Weights of a small mixture-of-experts language model, trained from scratch on English Wikipedia.
Size: 11 layers, width 256, 57.2M parameters.
Experts: 64 experts in each of 5 layers, 128 SwiGLU neurons an expert, 4 picks a token, a sigmoid router.
Training: a variant of Muon for the experts, 5078 steps.
Below are experts of layer 3 (counted from 0) of a mixture-of-experts language model. Rows are named gate (a neuron's input weights, with its number), up (a neuron's input weights, with its number), down (a neuron's output weights, with its number) and show model dimensions 0-255. Each number is 50 + 12 x the weight over its row's rms, rounded and kept within 0 to 99.
Before each expert's rows: "comes after" lists some tokens at least twice as common just before its tokens as in all text. This comes from a sample of Wikipedia text that the model never trained on. Tokens count by the router's weight.

# expert 11
comes after: "was ", "to ", "he ", "and ", "He ", "also "
gate2:40 70 61 61 30 50 49 49 48 30 37 46 66 34 61 62 60 48 54 30 52 50 58 35 67 46 52 46 42 25 39 52 48 51 53 61 53 57 51 49 48 59 37 61 36 47 30 58 42 52 43 65 36 86 44 36 23 63 48 48 44 36 54 24 49 42 56 65 36 60 49 45 55 60 44 39 42 65 24 60 54 53 52 53 53 51 53 65 67 54 46 57 34 45 58 42 53 54 58 42 12 74 56 50 58 69 50 47 61 64 54 54 54 33 36 55 20 90 74 41 71 46 51 40 59 56 34 65 41 51 45 48 64 58 48 45 42 64 37 41 72 60 50 53 49 59 46 57 54 63 47 57 63 69 53 46 58 56 39 45 39 54 43 43 44 41 51 41 64 66 62 29 45 56 48 40 42 39 53 31 66 36 62 42 44 74 68 36 65 64 45 35 66 44 63 71 52 25 58 66 47 37 52 43 61 44 46 33 53 54 52 62 60 60 62 36 44 40 59 55 46 24 48 39 48 44 45 55 44 63 46 76 55 41 58 20 49 48 44 67 59 43 44 37 42 49 54 58 48 40 37 67 37 38 33 28
up2:72 56 78 60 50 47 44 47 58 43 64 46 51 55 36 56 46 51 36 25 36 46 67 44 42 53 69 36 48 40 42 63 65 40 44 45 70 43 54 45 49 40 40 58 36 52 33 64 57 56 66 65 59 56 56 31 49 33 43 64 51 56 41 47 62 40 57 55 42 57 55 59 87 54 24 61 46 62 70 55 46 65 71 38 55 46 37 62 43 55 64 64 51 41 65 40 72 25 36 47 44 60 54 72 68 60 39 57 47 57 52 62 48 25 32 64 17 73 50 44 49 43 52 49 59 44 24 41 37 62 35 53 43 48 63 46 56 46 39 55 45 54 47 66 50 54 45 48 53 51 41 64 59 81 38 43 48 70 39 60 34 60 50 54 71 43 58 64 58 64 41 50 51 59 12 52 26 56 30 35 50 43 63 56 48 31 52 39 52 59 49 57 58 57 74 67 52 58 50 66 44 55 35 47 57 63 50 41 67 68 55 48 28 59 47 39 37 42 37 57 50 47 46 44 24 38 56 57 39 69 43 53 44 24 57 27 44 53 41 59 51 47 47 53 50 69 55 42 70 54 47 62 30 61 38 36
down2:71 15 51 65 56 56 39 71 30 38 54 57 51 50 59 46 67 48 72 65 42 55 57 54 59 44 45 63 66 49 39 34 55 47 57 46 61 70 53 62 31 48 56 28 61 40 47 55 45 51 34 53 73 57 48 62 40 51 60 46 46 33 40 56 79 59 80 66 60 39 24 44 52 66 63 30 47 41 62 53 59 32 44 30 58 40 62 60 48 68 46 54 40 51 55 58 67 64 56 65 69 48 59 56 30 50 58 39 56 51 40 49 62 51 54 50 56 61 62 43 49 54 57 43 53 72 43 57 33 60 66 28 42 47 43 46 59 67 62 48 38 48 59 70 60 49 52 65 44 61 54 66 56 68 37 56 53 52 54 50 48 42 35 45 61 46 68 39 67 63 58 56 72 45 50 48 48 59 57 53 47 61 29 68 52 18 51 32 54 44 64 52 66 57 54 47 28 58 46 58 30 70 49 58 49 36 16 38 61 69 62 49 36 60 52 62 48 81 57 57 55 57 62 66 67 15 29 63 46 51 44 41 44 49 64 49 29 56 58 44 56 61 57 54 41 69 46 46 46 48 71 50 39 56 48 61

# expert 7
comes after: "the ", "a ", "The ", "his ", "s ", "first "
gate2:40 63 51 31 33 52 56 68 55 54 50 56 64 55 69 49 33 74 49 54 58 52 44 64 57 40 59 70 74 60 70 39 44 34 40 48 44 59 29 50 54 64 78 52 51 54 59 37 46 59 51 60 38 50 39 38 46 49 64 68 56 61 32 49 64 48 64 49 53 59 45 38 55 34 50 50 35 43 26 60 49 30 56 38 48 49 63 51 29 39 41 22 35 39 60 53 58 39 62 54 47 68 37 43 36 27 47 41 39 34 70 60 42 47 50 40 56 60 52 43 48 41 64 44 74 39 48 35 37 55 24 70 56 43 53 50 65 52 41 47 58 50 70 20 63 47 51 57 51 68 46 47 49 63 44 42 11 61 65 65 52 32 44 39 50 40 54 44 43 48 61 51 71 36 47 85 42 54 67 65 46 61 47 45 34 43 43 38 44 45 65 47 64 56 66 51 40 31 31 46 63 63 35 41 64 64 48 34 56 42 40 41 47 59 38 36 38 38 49 54 37 42 49 51 49 23 51 63 78 29 55 22 53 47 45 65 45 41 50 68 41 54 41 48 33 61 64 52 61 60 41 52 49 57 34 62
up2:38 50 48 77 56 38 56 29 48 55 64 45 46 42 65 57 57 52 70 39 47 37 40 53 50 64 37 33 60 51 29 33 39 46 40 39 47 37 56 55 61 52 57 55 45 57 74 61 61 38 47 36 51 45 54 60 53 32 70 42 68 35 35 66 49 78 46 47 35 56 78 72 37 71 38 71 37 56 69 61 58 75 35 50 43 61 55 60 71 50 41 51 56 60 57 57 43 29 47 66 60 24 54 44 42 53 62 74 56 37 50 45 41 31 30 46 59 56 50 59 52 48 60 37 37 46 55 59 42 62 19 44 53 57 52 47 59 49 43 44 66 62 34 62 42 66 35 66 52 45 38 24 39 49 49 66 64 40 44 37 29 70 67 31 32 56 60 53 34 67 63 64 42 72 60 38 66 28 49 56 65 43 63 51 51 50 43 66 65 25 48 58 53 46 56 49 52 48 60 52 51 59 50 56 35 31 61 49 46 64 63 43 68 47 51 38 38 70 36 42 54 43 62 39 54 71 54 52 51 77 67 47 33 55 46 56 43 43 49 41 68 40 74 49 52 55 49 51 68 48 55 39 50 48 69 43
down2:66 32 69 43 61 56 46 67 39 55 23 72 27 45 45 66 51 58 54 49 51 62 42 44 10 42 61 40 66 33 21 59 30 41 39 72 50 54 61 69 46 54 50 62 63 60 42 48 55 65 24 42 41 52 62 55 48 54 51 38 33 32 69 48 28 61 49 50 62 68 55 54 44 60 39 58 47 52 56 39 56 47 45 44 47 49 34 37 66 56 55 55 31 60 46 54 48 45 39 41 42 56 30 53 44 47 53 53 47 47 54 28 71 59 49 46 47 62 56 41 44 77 53 64 40 53 65 49 70 61 30 61 50 42 63 42 54 52 58 49 42 39 50 64 48 52 36 50 49 54 44 48 69 59 72 38 38 50 51 88 58 47 52 57 60 65 43 60 73 45 38 63 54 36 59 36 42 57 42 65 59 54 30 52 40 49 76 73 71 40 70 62 45 47 53 32 64 73 32 33 36 42 60 46 48 20 48 52 71 64 58 66 50 47 45 50 65 65 44 57 25 55 28 43 49 58 33 52 54 65 40 34 42 52 61 53 57 48 55 35 50 67 26 33 50 50 54 36 40 58 48 50 54 39 45 54

# expert 0
comes after: "his ", "the ", "a ", "her ", "s ", "His "
gate0:43 61 34 51 33 30 53 34 43 39 35 58 23 36 65 46 41 50 54 56 52 59 47 61 43 53 47 65 56 39 47 41 47 28 33 78 55 38 45 39 59 57 40 48 54 33 65 32 42 22 48 54 41 59 53 32 63 35 63 46 47 37 42 62 60 47 24 45 27 55 64 43 60 39 62 59 52 41 63 33 31 38 50 50 48 41 64 47 53 43 26 53 28 64 60 54 65 55 57 49 41 50 64 32 56 33 41 71 70 30 45 52 51 59 39 46 55 44 59 32 62 43 69 35 63 56 65 70 57 55 50 52 51 44 46 52 60 34 43 87 54 65 42 36 67 44 64 48 51 56 73 56 23 48 42 38 59 54 43 41 54 50 73 65 33 58 62 43 31 71 55 73 44 51 49 38 52 53 23 34 47 65 20 83 55 44 65 25 52 47 30 62 46 37 69 52 43 75 53 42 45 34 49 54 49 49 42 72 52 46 40 53 47 61 58 59 44 45 52 50 48 55 62 49 57 44 63 71 43 36 56 46 50 41 56 51 45 42 48 52 37 44 40 55 59 56 59 48 50 41 36 54 34 61 23 54
up0:21 62 73 50 57 55 63 59 61 59 32 57 62 43 72 47 57 56 41 38 36 55 60 50 55 73 38 47 43 38 56 63 49 58 57 49 52 47 40 55 50 46 72 59 41 55 32 51 53 60 53 50 41 37 64 50 54 49 53 39 41 82 51 26 31 57 71 70 63 47 30 68 31 48 46 51 58 46 42 65 58 50 42 47 54 57 36 42 46 54 58 47 49 48 38 36 36 42 43 49 72 56 61 58 32 59 41 48 39 73 57 55 49 54 77 70 56 46 49 54 50 59 43 62 84 21 59 43 45 31 66 47 36 72 54 58 09 59 47 38 36 43 51 46 57 65 33 55 40 52 59 46 45 50 63 44 60 59 65 48 35 36 65 49 51 48 46 65 63 57 54 40 45 48 32 54 57 58 42 71 79 41 53 44 51 44 44 58 41 38 60 48 38 61 52 49 65 47 82 48 47 62 74 61 28 38 51 33 55 54 57 43 66 65 54 66 43 60 45 30 56 45 49 48 82 41 63 42 42 50 59 57 47 57 61 45 53 57 49 59 54 64 74 34 23 60 61 43 61 51 57 62 37 35 70 41
down0:49 68 48 53 79 36 55 58 40 33 71 51 50 44 53 58 31 81 56 54 42 50 59 66 35 53 46 41 49 46 53 60 60 63 32 39 57 65 32 34 46 70 35 44 39 39 31 55 50 43 57 58 52 32 48 62 67 45 61 34 33 60 41 31 40 16 54 50 62 49 47 75 29 44 43 51 36 49 50 39 40 45 49 54 46 68 14 26 51 48 41 68 65 45 49 45 45 46 33 63 34 50 47 68 41 42 32 46 45 47 54 59 64 46 51 42 56 47 61 58 42 68 36 70 55 53 57 42 60 65 55 62 64 59 63 56 49 73 65 75 57 47 41 39 62 47 38 51 37 36 55 56 49 61 64 38 35 73 67 36 55 44 39 63 51 43 63 68 31 38 50 50 52 36 52 44 50 66 47 71 52 60 60 33 30 59 57 39 44 79 59 43 62 34 31 47 48 27 57 60 43 61 47 45 44 49 23 31 41 36 58 63 36 45 56 47 48 23 41 53 51 56 41 54 50 29 39 59 58 36 36 59 46 53 60 68 50 50 36 54 47 51 57 37 31 40 38 52 50 24 56 51 46 49 62 67

# expert 54
comes after: "the ", "The ", "a ", "s ", "new ", "its "
gate2:50 59 49 54 36 53 57 50 57 34 43 52 57 65 49 48 41 59 73 53 34 59 51 54 35 43 33 37 51 25 54 53 52 37 39 57 45 32 70 67 46 35 46 42 85 45 55 51 46 46 36 29 55 56 32 56 67 48 37 48 59 49 43 65 42 41 32 60 40 37 45 27 45 61 29 38 47 37 37 61 36 41 66 47 49 28 59 37 70 39 47 50 49 39 69 45 80 40 67 43 69 42 27 70 52 55 68 55 52 39 63 45 36 31 29 32 58 39 51 55 51 28 44 59 40 63 53 48 52 53 46 57 46 43 72 65 70 48 42 43 38 53 42 35 52 47 55 49 54 50 53 43 51 49 60 52 53 60 37 31 63 66 49 70 34 55 60 61 40 46 34 55 51 63 29 43 68 54 57 46 61 68 62 54 61 38 26 50 50 31 44 54 68 45 49 39 24 55 47 64 57 41 44 48 60 47 64 64 37 49 47 58 61 58 76 62 53 71 61 52 54 45 31 41 52 63 44 39 59 35 51 38 68 60 35 41 20 34 53 44 16 48 67 58 60 37 46 80 30 49 65 47 52 44 47 59
up2:28 55 30 66 59 40 36 60 72 45 50 47 36 54 60 35 44 53 47 35 64 46 26 35 61 74 41 42 44 54 54 40 49 69 54 30 37 37 36 34 61 65 42 59 68 58 47 57 79 31 49 59 71 48 43 74 38 45 42 47 51 60 63 56 66 31 54 63 67 75 57 46 58 51 35 55 56 36 52 39 64 38 43 46 64 34 62 39 63 42 47 35 52 47 66 33 57 61 42 50 51 38 61 30 46 72 44 47 62 48 47 57 67 64 36 46 57 50 37 55 51 60 44 49 38 57 52 60 60 48 56 39 47 50 38 44 70 62 61 45 64 60 68 59 63 47 62 64 45 35 51 28 43 37 53 55 53 40 37 69 60 66 67 36 62 36 40 39 61 45 50 64 37 37 59 65 24 48 54 28 40 51 39 46 47 43 61 23 64 35 68 27 69 54 31 51 56 47 59 51 33 48 55 54 24 37 54 76 51 74 50 57 50 45 41 62 44 28 49 43 24 61 54 60 32 63 64 52 68 44 35 53 47 63 56 46 58 55 48 63 47 41 42 28 50 45 58 31 38 66 44 40 34 54 52 47
down2:62 33 46 47 44 35 59 52 45 54 78 41 63 53 67 51 40 66 57 71 59 50 52 38 65 45 54 51 35 50 62 41 49 60 53 58 75 35 35 51 57 59 60 59 49 38 57 59 54 49 42 80 28 61 54 35 23 36 44 42 77 53 75 60 34 68 60 52 52 47 51 49 47 51 32 59 62 53 33 52 40 55 46 29 41 45 32 40 49 47 50 47 58 48 45 34 63 36 43 39 51 61 48 46 48 51 56 64 59 55 51 51 59 82 60 66 32 55 53 59 53 64 56 34 44 47 40 46 40 47 45 52 57 46 43 38 35 41 47 71 57 40 75 44 51 15 58 47 28 55 35 25 56 70 57 47 28 44 45 55 46 51 64 64 40 24 58 57 49 64 74 55 40 64 59 48 44 72 54 60 42 44 63 60 56 53 48 65 58 51 65 22 72 52 41 48 50 49 51 56 33 75 43 34 45 31 35 35 47 48 52 30 64 54 65 52 60 47 41 52 52 53 43 63 57 70 32 20 56 55 48 49 49 54 38 20 53 49 58 34 74 63 58 58 68 54 51 49 35 59 40 47 44 27 28 44

# expert 31
comes after: "to ", "and ", "re", "for ", "not ", "he "
gate2:32 58 60 47 54 47 59 52 65 58 61 44 37 51 45 47 49 57 43 69 54 35 54 65 60 79 49 51 40 51 49 64 32 56 48 73 60 64 52 48 34 32 47 59 63 71 67 35 43 48 47 36 35 48 54 37 43 60 54 45 56 44 56 62 53 33 38 56 58 62 52 68 51 23 28 58 48 58 61 40 47 47 50 50 58 44 58 38 41 32 83 40 44 72 35 49 52 64 63 65 43 39 46 74 36 41 51 37 62 29 35 48 40 38 55 44 65 56 73 45 64 58 49 55 49 74 61 58 50 46 49 58 35 43 55 33 52 33 54 32 18 72 29 50 22 63 59 55 59 64 46 42 41 62 64 48 47 45 43 41 40 44 60 40 51 59 62 52 52 59 45 43 63 51 58 56 62 55 41 18 70 40 46 51 53 49 25 57 44 43 37 33 29 70 61 60 56 57 51 28 75 67 51 29 43 51 70 55 47 34 73 63 41 37 41 43 48 48 53 45 40 55 68 42 58 48 50 60 35 42 45 28 43 54 64 69 66 47 42 45 32 46 39 48 16 49 43 59 37 59 52 57 27 44 46 47
up2:48 56 51 26 80 49 60 83 51 44 39 55 53 43 43 29 38 35 51 65 32 59 50 44 48 47 61 45 47 49 52 35 50 63 40 61 39 51 53 77 39 41 52 59 69 49 53 42 36 65 58 41 40 31 42 44 53 36 39 46 45 47 29 50 59 56 55 54 62 50 42 40 37 44 44 56 55 64 45 54 51 64 42 53 56 53 45 49 36 22 49 51 54 38 58 50 41 55 51 58 63 73 55 61 60 49 53 67 56 39 53 46 55 55 48 38 55 67 45 40 46 51 51 59 46 66 48 37 36 12 50 40 45 44 54 50 68 62 38 63 32 68 53 42 25 38 68 57 39 71 63 40 60 43 48 32 64 68 56 52 43 29 48 54 48 43 56 69 61 55 36 85 68 40 51 58 69 41 43 31 51 51 44 26 38 41 27 29 40 50 32 28 48 43 40 59 34 32 57 54 65 64 74 44 51 62 66 67 52 57 58 76 36 46 44 50 62 55 42 48 31 79 34 51 52 40 58 31 70 40 58 54 36 46 66 70 43 66 47 61 33 44 70 51 53 46 68 65 56 70 49 52 47 54 35 58
down2:66 39 42 64 48 51 45 85 53 23 22 52 57 29 40 35 34 62 76 39 51 60 32 37 59 43 34 49 47 30 63 46 56 50 65 40 42 41 49 48 49 58 44 56 47 36 65 24 49 57 67 63 43 53 51 42 51 50 76 69 69 55 42 58 48 45 56 52 65 44 55 57 50 44 59 39 58 31 44 43 40 47 43 40 66 43 35 56 64 57 39 50 66 54 47 40 32 71 58 17 46 40 51 52 54 37 21 59 40 36 73 54 60 49 46 41 46 64 49 19 35 56 69 67 50 45 51 47 46 61 39 61 48 44 57 42 42 65 58 57 49 45 60 57 34 44 58 55 37 43 26 25 65 44 37 24 38 59 51 69 54 47 39 38 42 63 63 48 43 45 54 57 44 44 42 80 57 63 29 50 36 49 45 50 52 67 49 46 44 54 56 56 36 54 80 35 60 46 57 62 69 52 59 61 40 53 44 70 37 52 50 42 42 56 47 58 51 43 51 46 28 59 53 39 40 38 41 40 50 58 52 56 43 45 61 22 41 65 52 44 44 32 36 55 75 56 65 35 55 45 31 62 40 52 70 26

# expert 53
comes after: "==", "\n\n", ".", "|", "===", "== "
gate1:49 43 57 35 41 74 64 34 32 56 40 46 49 56 65 51 45 58 48 47 51 14 38 43 42 52 51 31 50 36 52 56 58 50 76 57 73 64 27 41 44 40 51 67 53 50 63 40 64 75 48 53 49 50 44 49 47 71 43 54 41 48 46 38 41 62 46 61 50 58 30 79 55 41 37 52 42 36 34 46 70 55 55 52 56 62 54 39 34 52 50 50 66 49 32 42 40 39 57 59 45 46 58 58 58 62 47 53 46 53 59 50 37 50 90 40 56 30 42 55 40 59 52 42 63 46 57 54 41 60 54 42 43 48 31 33 51 43 54 50 10 52 22 53 39 21 64 39 58 61 56 24 46 58 60 40 31 67 77 59 48 53 61 58 44 48 33 60 37 55 48 30 54 49 55 53 70 53 48 60 50 76 71 50 30 47 41 57 49 30 44 46 42 58 20 37 49 43 51 41 55 75 43 65 38 42 64 51 53 35 48 72 53 54 49 57 49 58 60 52 49 57 27 54 61 52 28 31 55 38 62 46 34 46 30 56 51 38 70 54 68 64 43 62 63 61 68 45 45 40 57 34 53 32 45 52
up1:45 62 58 40 42 67 68 63 51 52 43 47 65 57 37 46 22 65 40 47 40 31 60 43 51 48 63 53 39 72 50 41 80 38 51 48 63 60 43 42 39 34 44 56 43 56 49 25 78 54 40 51 59 48 69 61 62 77 39 49 14 64 42 42 57 71 37 52 50 66 27 65 59 46 44 39 58 25 38 57 44 57 56 53 58 56 49 54 52 53 50 38 36 65 37 62 34 47 48 51 52 32 75 49 83 56 64 57 65 34 39 63 58 42 73 36 39 30 36 59 41 62 46 27 74 55 67 58 43 33 49 37 61 43 44 40 49 58 63 42 45 51 40 54 60 55 53 79 66 74 68 41 50 55 28 44 46 38 33 45 58 53 59 58 43 57 47 50 38 54 44 40 59 57 44 75 44 66 38 56 59 62 64 38 33 49 61 40 45 52 47 42 61 53 58 55 43 34 51 58 39 76 42 49 38 46 50 67 45 46 42 53 52 39 53 54 77 40 51 35 41 50 43 52 87 55 30 49 47 63 50 55 34 48 57 50 45 34 44 51 61 50 68 46 70 53 57 39 43 50 62 51 73 43 53 48
down1:59 36 31 55 46 43 43 59 63 57 63 53 54 54 55 58 22 32 80 46 41 30 50 55 42 24 78 54 49 48 51 52 54 62 59 51 50 49 33 57 57 60 46 64 63 63 53 53 61 65 62 48 59 40 60 56 35 56 40 65 50 40 63 33 42 57 52 63 60 39 53 67 50 43 50 60 64 35 27 53 39 48 58 67 55 55 35 36 30 52 54 53 33 42 50 56 50 62 45 48 54 63 68 29 47 45 48 53 42 47 65 40 55 42 60 60 48 65 24 50 52 53 55 56 44 38 49 40 52 47 73 60 69 32 41 32 48 48 46 49 27 35 24 56 59 28 58 41 47 49 67 51 61 44 61 30 42 58 61 41 60 24 67 49 31 57 34 56 48 34 49 50 39 60 52 33 35 49 65 50 42 47 53 45 50 77 48 40 47 69 49 38 37 26 44 49 54 55 65 51 41 65 46 53 50 41 32 36 51 41 15 66 72 55 19 53 54 39 41 66 55 69 48 45 39 44 66 53 60 71 61 59 51 57 53 31 61 47 49 31 57 50 46 42 38 41 87 15 60 65 33 60 46 63 57 49